Weights of a small mixture-of-experts language model, trained from scratch on English Wikipedia.
Size: 8 layers, width 96, vocabulary 9304, 11.5M parameters.
Experts: 128 experts in each of 8 layers, 4 picks a token, a softmax router.
Training: a variant of SOAP for the experts, 191M tokens.
Below are experts of layer 2 (counted from 0) of a mixture-of-experts language model. Rows are named router (the router's row for the expert), gate (a neuron's input weights, with its number), up (a neuron's input weights, with its number), down (a neuron's output weights, with its number) and show model dimensions 0-95. Each number is 128 + 24 x the weight over its row's rms, rounded and kept within 0 to 255. Numbers have three digits each.
Before each expert's rows: "comes before" lists some tokens at least twice as common just after its tokens as in all text. This comes from a sample of Wikipedia text that the model never trained on. Tokens count by the router's weight.

# expert 22
comes before: "0", " of", " as", " years", " He", " time"
router:092147097142090100162162168160127092141163125099122107141107142136121161100105093147166168093133114136132148155112097169157127140091152122130100164133132111102151146102165126151108135105111144165095137089136128126088151146118101147165123102095095147130114142139097103133139144120149149096
gate1:124123157088114136186115106105175132114083132155131099118102104122168156160130136080118132141147136155132098127090105098107153100148145124157115159104172144142100143094090114137141109126101101119159128142157107151130148126110105129092136138138172156116145102144116136108149172096124115080
up1:123119124103105103121118116108170166100135149138141108163077073119187124125148132131135149142166139130118115128152098125139145136124084141142136156156143111092116107144171127164147148108156135088121113096154143162119146149156159150166151068119117114122132158163149133175111158137142130132
down1:141120141133117159145127103167122138112137123112145119163107107134143150116192117153122101170142125095118155112159134133115099113138137133131152149165137104143161120151122118192112125076111183097101079144099138117139103100150120091110135108106118100151087120163133159126163153130110168141

# expert 95
comes before: "0", "5", "4", "3", "6", "7"
router:130151098151113099148113166149115114151158143102105125165125161163141159096096086166166171102146135136142108117123094159103105149098154145108083145147123105086149164123172107149104114107140132146111137092153137102102121162121143121164121088119106109138119152144112103135159128103161138112
gate1:164102125122114133125110135125119128113092103122084116155100137126125083158137130100139095148190147139073119121166137095145083107124150167120118153129137128111192151156153166125106144176111122098155113118167092130149152175133135141137106141162136140146152117110109109139122125131107125092
up1:143115153115148162116112143123102161097148096158079161170153145128119098126082139103153130159143129119095162127131116082132081126130119154124114112152121102134136102155113192164104171149083143133136149127180124139119118172092135139148107103107139114115126136139133140122118091121128083143
down1:119129127122138137143082133152118153135130142164104114088098139182139102122155072145132153087118138114161102112098145128122167100134126094160121118071113125138109119087151128078112078154138113109124113132144132116141121134103076154109162161150149132098106162149113133123156125129144127082

# expert 56
comes before: ":", "-", "==", "=", "===", "The"
router:142138104166119125114144138110123153137149133141128142099156139079094169154142116150161160139102112125150089095127124104125146153129130157156115126129106078140100155122106112167130116129087167125111161109090103083120107080157125157141153084142090086135123116145154146091122154139105118090
gate1:129120150152163144117138113108150111143190086130126167136099121114125153170139107123171107096161106143143135136127119099107153114104126123103111118105121139138076087107111136122144125162129105121126145112086105129114151158138104181062111121130143135108158119123127149159137135114084092071
up1:155137080132097158131132162143137102124098152092103119107084112126127161187107143117162152152119129144098120132125120152147147133113154142141137112123165103122176144181111101092132108130121158156154125143140120109133134067071140091144141153103118151173134115147127111133137162114141125162
down1:130120150149145126093129118099106150132072095183124141105096148137171106141137136183167153117053151098112142123113128113163170140158121138122130146161154126080117116143132111134156140142114105113151126125112111109121142137159147094137158142133112105113155139109154084131078119127140095133

# expert 105
comes before: " |", " the", " is", " was", " other", " –"
router:162161114099108095145094167148113136138139097103116150089126134089124101138095160082140145124122118095161130167132137146130130141155123071134112132171119127115100124158171145136112130083150142144096104102129152115126128112131122162087092100119117106139126092122087152171135109132164098104
gate0:113130128124109166097147152100135121137092132121122181136127120143147098144129104137114125114142193153140102142134090170107077127133111148128166115122114148132134144155125145129108167152175106122115065122188128150135058098146141119108153119118132142146128132122179144111112121120147156123
up0:109129096153111184178133115151117094143129145125127101101128098146101119117115107129150131105094106171086137135117114118106111110108155108105085160122141159132131095133164146154085163142090097163131143132114109124099135147163108127127151153134103170109141155151128072134101119132073129123
down0:120155129138142147155102161148109135121133141109136099102107132130124158112104145162151105069115131156122089170133130127177118093102148167127102154114169185087149110121138106125092145110090100122138148128105109150104140126165129126138133121135093185132139159135121136087095132119076132114

# expert 96
comes before: "|", " •", "-", "|---|---|---|---|---|\n", " List", "|---|---|---|---|\n"
router:142136103153118099141126112126075085120140094122141175139098096170125096149120146156147078140109137095152092118122110150090133139095129167161156121089121132120129116135157141161105109119151149122103146177110106108110133145136134108149093136124107171135154075133133141108146164147124156166
gate1:113120131125117152103146131097127107124151147097135118121106083154159152119159086124102106127139072143185112101138138125107105139151148121121062173153113107088141144106139116146131149145127142095114128145111161118144147127103073093101123141177127107119151127152159099162129115160147156102
up1:132131109125121130114117106157145177124107149130116114179132144162121148135150145160109133121126193143086139149111125158120102107134134112137199098104116131135109075140138151131126121090124114156147159129142117123149073151174160145140132108120100139127088174139121100143119144105099076133
down1:138093100125102136082115119138160146128126149074122109159120134164146180130143136140090129089150153172109119073139097126116124103152124090144152124106115155150118122170150142137111121144125103185130106159128158129181105140149116136133197130126110137145135145116118108151126143140086144125

# expert 33
comes before: " ", " of", " was", " is", " -", " —"
router:092150094142091102167162167163126095141162130103122103141104139135124161102106099147157168093129110131138154151109093169157133141094149122135101166132135110097148139108172119155111134112109145161094127089139131128094154145110110143162129095098089151134111143140093111136143150117144149097
gate0:113115106157128118131117095096107100137092130138145103149132106158163086138129131119116146154141105165183139109129121132144133114103102115114156120131108129162087110113139088152153136121143161078151093165073135154162118118162128098099110110109146132103092180174128151148140127135138120090
up0:108103123112134135148085124145135115102120121148117143166094137122120105115110121151133129118118142159124151163144135120109085145124149128108157110084168157099130151108120172124160100188131131157146113154164106070098086139142081127152143145151148093141166130092167102147152149118111137158
down0:124168157120142101114145147140116120172131127123126099138096133103163059145129118130129132149123123140134137119142080150138105078184114175167134102119152127092113130117113146135123087099116129125120132140078114093144091113128173149108141126077141146085111138181111125148119116157111126134

# expert 78
comes before: " ", " also", " (", "  ", " Apps", " Total"
router:107134105124084099151140165167121111158156119129100101137115126138125158097116117124150156087135094093129122163107084160136123155078120160131097151136130146101153154111162125122100125102133153146096130088113113116081142134090111147152146094110103101141126111157091134140132162141168167097
gate1:154089137144083151093110118150122139162101130141139124150106122144173094090151136129128130160167170099125147159105103150167142154106093184143095105096131201118127150123118141124132152098157149116121118102181134127120119136123111143123132127155139096142118114169114159134118153128121162110
up1:116110118138143098119102144136115119179093110110102093128070113113113120185122132115107116152111110105166128119101172129154126142138125135134139126103137110124148108126160105143151125164144110093125155116112153155108092075124115099132063147151147127148118143105143124144104140179177174126
down1:136143081125166114120144119076135145121097122120126114083139167149082163125163136139143135174111145146096162089139074105123086117099159131130108141127143103142114159135086104139138152126135116138109131123164146178153144126126107152098126116107145111155089115186131118121098113119105116154

# expert 54
comes before: " |", ".", "–", ",", "0", "°"
router:119147107142098098154164179151139093157138144085147111156113122125093172118111080146130162104152113152128155142140122179146114162107095132109152161110125119098154130137161155123095128127124107162135121090117135113093158115103103143153143079111119125141134107135111090126145147148165158092
gate1:135101133138169126147064141133107129147099176117150099128128119164166133141139128144131142142122149132083118157154159135146134137128160166178151096109129076138127105109119191101074110109161135136138121141115105121163113082115136103148150152135109136164157175114125106123137134133129153120
up1:114162128109127136159098121102143133118133120180120108104153145163126103122172100059123131126107095155144059139149100143111116144141093064149121120118140128135140113157134116119082129109112112105128105119120114137124155077177114114145120131101136136132184115123147150137156116139087115115
down1:132132161117102110110119146154147120096129094118162132118125149109093162125052101119129148125146151146111154122123136115149126113149158130127105133164113123119141130094151147123181100133094156128121129122154089129154113127068083132120163096131145138118101200127100103143147078104142118111

# expert 43
comes before: " ", "2", "1", " \"", " —", " +"
router:093154096141095097163164169168123094143161124104116109145107139133117166097106092146159169094133115140137150151115102171152131143088151121131107163138138116093155138108169122143108127115107148162096134090139125132091146143122109153163127100096095147132109140142093110138143144118146147091
gate0:139112153134166098147105110099099160128107136127179133129137099110092103138144154138120122135067129162152114125129141113161068085126137141104120158156139090132128125150114173138126155091135113130122128158142137149160091143143146088112105164149155127102112121148188133134094123167131155139
up0:127131132108135136120122104074147112118095122124124132186156136137164086118141126130121182123134160166121151109138147087119129147146131136128168124113102138096130128124139165098108089159139110093166125136094141113143159115095143138144133140161184112161110163097158158178120109121120080123
down0:143141120116137121114074115134188147102133146152109146143118156104102080142129113086114118149130122138116108148149159104137112117178113117130155097114102141138086126153133146140170092122140111095131133143118123142126122103161113145087130130168138063155169104149143130143155094131151071154

# expert 88
comes before: " ", " —", " +", " −", " \"", " L"
router:123159111101113100124096160122106124162148143097144106105113146150132099141095163153153157137142150103140145102116182121161125157193097162163138152111161127145096111152151153135157156100141145151108099138118126141120157157143109158137117178129138143153127106156156159159145111137154097107
gate1:122094144128093105122168155143152099137132106171136111135094117122121135146114086122114142133123147164130110175102158130153165135095167165112129132154080149126072078097126159125151105176141122125095143134172157136151139123111105115137147145125162101115156112172156169119142120137133124132
up1:165121120104139089121128133145107137146110101079148097130114090150120178063144122117121116136134142146129147094106071102127100144125127147126153118136155136136170130107133129131092104129136135105149121113121161118155136104069109094156133138107115141163134128124147045101122142088121140147
down1:155129143115092135077136125141153121167111132112167071140120093122108146110128131117136158138146141169107179175106172158125099108116126131136098135175116156139129132101143118141126081177089112095129125142171116147165128131130148122160087129107127120107101162140151092134125110138153145110

# expert 44
comes before: "9", "8", "0", "7", "5", "4"
router:187102145172130130113148148149087115158129153151144110163139113149155123169085102130111164114099142106119100106142116138131135115115150085121134110191141101128164168112160113128153091135166121134073119127129140102120113140156111114148148112101105134126078098151100112164146126123138141137
gate0:157098112164150165161150167117141144118120129090127114110105113125121084113110097122185148119096149125178114134143141113132149166160138090144149140161108114142171149143108136142148130122127105116119101113085134131119180141091137080106133142107161103099099141117081166133094110116138131130
up0:162149123125140147102162119143164126125113145117167112147137148178089107128116143145124155130101165133137155111131185147121103123146120121103132111095111141110128190102133153112160101134149121106119110121145175109140184166154120137080143116164170143142135153148124159155135163088129156120
down0:087123173186136139160180174136084107129173156153133148142133125116164171116156118157089112125136136098100137131086088144127121130083114093105136114139127161109181116138111136133124156114131131119153156121152106097108166114114122134124131108142098114144117113101143157100122139105158124150

# expert 120
comes before: " a", " been", " the", " an", " not", " also"
router:105163116101106093127155106140152148147143140096095095116129112122113142120114124138136129121140115156104161135130105123055106166174115141168125087137101113144096119129120153099165106093141152160123160145101145122119093112119107081137163097103104109112121117147107150169121139156092087109
gate0:148124142130138103112121121134140163079135094109138100141115192153097156133150132166092086093105123092109111114121140123130130138163113130175127152103127105157140151097135139095140111117159120163155090125108136117142107154107127135123135204127126095140135138103078132145125147174097149116
up0:156130100148160147142137143160157138140085111118096138139089116109094113124086137093142148169115168156131153141093121128149156130122166103107100102145150127123172138187146105110129156139092135111081110099124146133088140108112114167110143114133119156111151130146145093139082130159130136172
down0:160096117127147126174125124116135138104112114109121141127122143172076152152151112103121106134135168087146116136141132152124154142118138113155141111096084109118131120126112135122138143134118067122133153137118179118150152164156147143133145166126180112114108102087162192179115136085103122115

# expert 57
comes before: "0", "5", "8", "6", "4", "7"
router:118120112148111130097136148124135105159131104118103138168161154149105154114103096107172146108123122173113134151155104146123130110097143102129083131151176099135103114140166078123089077135129163145114094120142155091120160140153095094145150115115138076155142124160110124128139111156144160108
gate1:155115103129127083133156128122159140112125139117182110095133126108111090089107103140149104145101153133095145089125154098150093112074151097142119155105082154099121105128139115130109142108153096116148115153115125132137169124159146128108109124149128158140166168142111144166116140102081088100
up1:114125120129120095128097137098152148116132125188169139086106105114087102090136172114128132100144100163116105120112158128142080146129157123155130150131115128140145162151114081165114173129137124148087132128087114113146129126086128142116118117134148157167113119155171096114159111097098148098
down1:137106156127153139150112120168129109129171089148122100153104110148097131076144124112157163084117143134099113091115141111160080106118129088116127123101098161119118158120160067145154151132162145144111103123141125135098092111151105119117121128137151101142161117125115106100114087085118090145

# expert 32
comes before: " ", "-", "ani", "illy", "ag", "ok"
router:092120102124104130153162192170148086156172153129128117117156147101121123130149125149139183093156121105123144160121122192143098138079160150169111162147138108156133120113146128132117147103119150174117127091121119128093134136114133158154122089123093148111121131128117113150139120145149155122
gate1:123165167149134136125103098069135123081098121118133145143151136140145118123165080098119100115133125107134159108121085104138086142155132112164108134094113124115126120124132102099126121185187150150168136163077149158130131081128140166130135139126100141117160142110132151149114134101106127116
up1:094127151136124122127165101088096134106147123140161154119120179118165123129153065100146086089089120101144153136097100101183094110119117120177090099132122133155134107119121097097118155104153143121129095120108156151127123112106129165119157157124127139155115110134121149099099128096104119126
down1:115119114173140085165155122170096119100106129095096136107142133137166107111097091158074120123128103129111109107135139150126125141149142122081135160127136124119144105140128135085086118131091128109132161098134098108153155135120133117124177128097128136152114138176156167121094084139136158171

# expert 72
comes before: " |", "%", ".", "0", " |\n", "′"
router:126091149084116123116139145125160119121094090152150119148159141133119151174192112095146144122106094105114147059142116130121134104153103129103145147105136107158158130115126169146103132131109073136130102121086116116118115137134126148133151109159151140091163105117126104106114082088133154106
gate1:143107182107134143074123145100076118130084105143139127152107128132128141154082118142132129110097149159124148096158170111125113144144118136097140055103108113105142133155129164119116104137132131082153140145129143119138123112182124097097111111134138112107153107151170141155117087143160120111
up1:108113140145098100126134140153125115084149140134123125145107165090137137178140177145129167069126162132120155132136125163107078129128124084090140150148094155138145175114140131133133137085068158174126113138137130102140132133142144114127148129113156148134134153121139121108100085176148144129
down1:123159109112095144151144111146158123117164125055124094119106107092142123126137142133128166090155133115095116143108074166124161153119118111142181157153150145168104146127119093131102137134124125150161126117122093147135129122081144154140175110145109149146085140127103109104107163133101126102